{"n_layer": 13, "d_shared_expert": 0, "router_score": "softmax", "router_noise": 0.05, "lr_router": 0.00108, "norm": "layernorm"}
Below are experts of layer 8 (counted from 0) of a mixture-of-experts language model. Rows are named router (the router's row for the expert) and show model dimensions 256-511. Each number is 500 + 40 x the weight over its row's rms, rounded and kept within 0 to 999. Numbers have three digits each.
After each expert's rows: a language model's description of what the expert responds to. This comes from a sample of Wikipedia text that the model never trained on.

# expert 0
router:499534504544521478515537560527458470496479495427515532481427524518532555459556462565484503494495506498507438536520441499458452421557527450489515470479557531530549538548453507426542446440416530488485514592485505508535496506501479524506456528447462483556535516572477464446478507481514573462495438446467429485471569523565439478528546451554495478443456475442521473400443502534531433515476478437588490482481536446484522577521527583492463457488524523550436492456523476508513461454545480502499470531474510613469462480425557457447474535500472421558492550558462501481505509455520517523520554465469507478470516553529514443459474472501468507557441445486517562525536493415550537465483494530490511482534430516532492526436565460496493551451534452588479595536466521397505499480513466
Prepositions like on, over, about, under; nationality and place adjectives (American, British, San); and foreign-name fragments such as des, par.

# expert 4
router:475512520506504517529494457495485560504520557465521516519485508477506486604521476450541446595483462563451540517536496519539484528518508500570543474532520574488503534593470511453564432557475458444514476527472553471557589523504483443511485532523461513566537445510503490468538427518547491528518488512489552460496536476563513483525485483529535510477446491506565434477536444534549509571442480448489463492527560438499469544479498515493493482502531549518446526567524461463566532489467577470443495513517447472566529447466497503430497511455491479579530493476452498493444504437508514374462478515510489521474473577501610584389452464472539449541507519508474432482442551478485530519432457505533518488524446541564480514488530472524469535498529451520464489499463554525470513480526465
Commas, conjunctions and prepositions joining clauses mid-sentence in prose, such as and, but, to, of, by, after, while.

# expert 7
router:417502547385453592521494592494502467451504394491485417545521476471491510508523508492525462462543505416589451499504518577464488518516545535522506468503491463492426512551489522504545501535437467495510454478412467476503467455543488464518505513581439524545510432504513529562518536516513502532488456480486535520436518588512476453476504537467549561565471472544524491482526483439519548545479442481417507502483559435507562540578540532444430508491428533494552465473538565480445419484525444521506474478540490549553504444453503449490539431504490501459454471526493443573524524484490456575496496453490577557486546543456502531539487449493500441509485543539513489534530498508493512553519443548536499515493522501502475476484460481465506517493509440512495524546488487369445586495471540
Forms of be and auxiliaries in census and statistics sentences, such as were, are, been, has; plus pipes and numbers in data tables.

# expert 6
router:494426503477498507546442503438511565470461505403471483521510506510504532483487496465447530517529450525529400472530456509474482475547497461497511563446572494515539511535459438501504431398531554536437521544514519487519515482524511492526484513623512546522534477498438471478461417554466516511515474482475478539451498526468525471534529450518562520531511517507489474446522494491524498556494452505569475504500528437509534521489529560523425436442518487555407524513432519469484508502448560451473441549486470534569502442498587531507484479482460481507450568558502470508492506520420490477445431542518507497497481490449529463603500447435556455587447483472510474475552553570509558490477453511429504447496483574544481483471518523557554473457510463573390506520467530423490436497509531
Final digits of birth years and dates after 199 or 200, Latin genus or species endings like -ia, -os, and rare non-Latin bytes.

# expert 5
router:476476527500490520549567481482507558499467453459486524510529546475543531510506459519563533506537476518576445418594521517457475419538527481466500552492491554526473556548497430493545524491426484507467515499424529461507530506524494444505475527531481490474513416483477480482488505471527539500503482500536487511443557518486484464524532474529561481514499495463550430419437468491522440523483509449521486518504567444469512536488540538481448491554515526556538472511521532504425441434497533444459469579497528592530488454460512531499523552421510462613507526524464415486539474468478442495455469532578484582479519545481580539418467394483535442542477531415466532540497588480540553460414486475481501475522474567522450545510568480560509503459477454525447608489484540481466459516465546
Nouns right after the or of and subject pronouns in running prose, such as amount, way, practices, damage, they, it.

# expert 1
router:521467442447433507512556514477499603522518524499504567495479520506488529517534459512510480442514537538484461439593461488486423468510508439532520502454509527473447540502514475440508511550475498495543464459498555494545506529512519514514370536483493420531450476479487465491478486488498536474483453514512531532444552525461556517455487540545551510523520535452566454475415483509494446497448531465488479467531516424506541535540551478542544438500532485512565500575515467531489534456532596487471502507520448526566485447498563498507523453467503458510502546521551458507507502479492465438421478502530510585451468516461515449520529377528596473571467563473499455587495493467575562457419554491426516541468485535491425502472494473514514446526482441559432464553534467544569514477454561
Past-tense career verbs after was, he or had in biographies, such as named, called, released, transferred, worked; also sentence-final periods.

# expert 3
router:520477542493449534515517485469458502502467505423544456451503552564492468449556470441591563517454484520531458484561533459452446477518547494554568535525441526547477506495566495437477498489464531481457528507548553468524526510517505477484472491564508521511486432548541525499362440512544504503553454536496491563471520501474504508512504509541526588454465468494540434467424503547493530522507542541558511468515451399488531549563579577485424506507530488458501515493557521504460494541437445427470551525532535470476498470495537509476508467505515512661470510486458456519483532546486487522508456501562525551500466488541481564487434409516544552484482544430471575500478546446495553448524412462565513500500515554466423518496498458498508516445467449481459579458502441498399511454471499
Pipe separators, header words and blank cells in wiki tables and semicolon field lists, such as Votes, Name, Label; also closing quotation marks.

# expert 2
router:521448512563426591519490490474493534491476438487491472450533536590508505543532470598473501420484433483551427414497487533519499449514497483515564511466477531523523487495420536519519477537489582513534551477569439479508527528547464506529494508507529501509482517468508468552545590471482560563508486531516558532470550491502489462539485521525489469532476496463488527498495521526539475520544473513638501496579505598532399463454541479475461525505487490519546519475526517452499486502423479413518517545481510509475525468323468501487476487481471465629464473499528373557542492537523485509499551476556544489526564537488534538470531498462487507497501528498477491460530444492491454582449534424522508447510493548464514500498576452514443524534519453549530557518510544467488557438476533
Field labels, line-initial dashes and spacing in infobox and taxobox lists, such as Location, Coordinates, Binomial, Phylum, and coordinate marks ″N.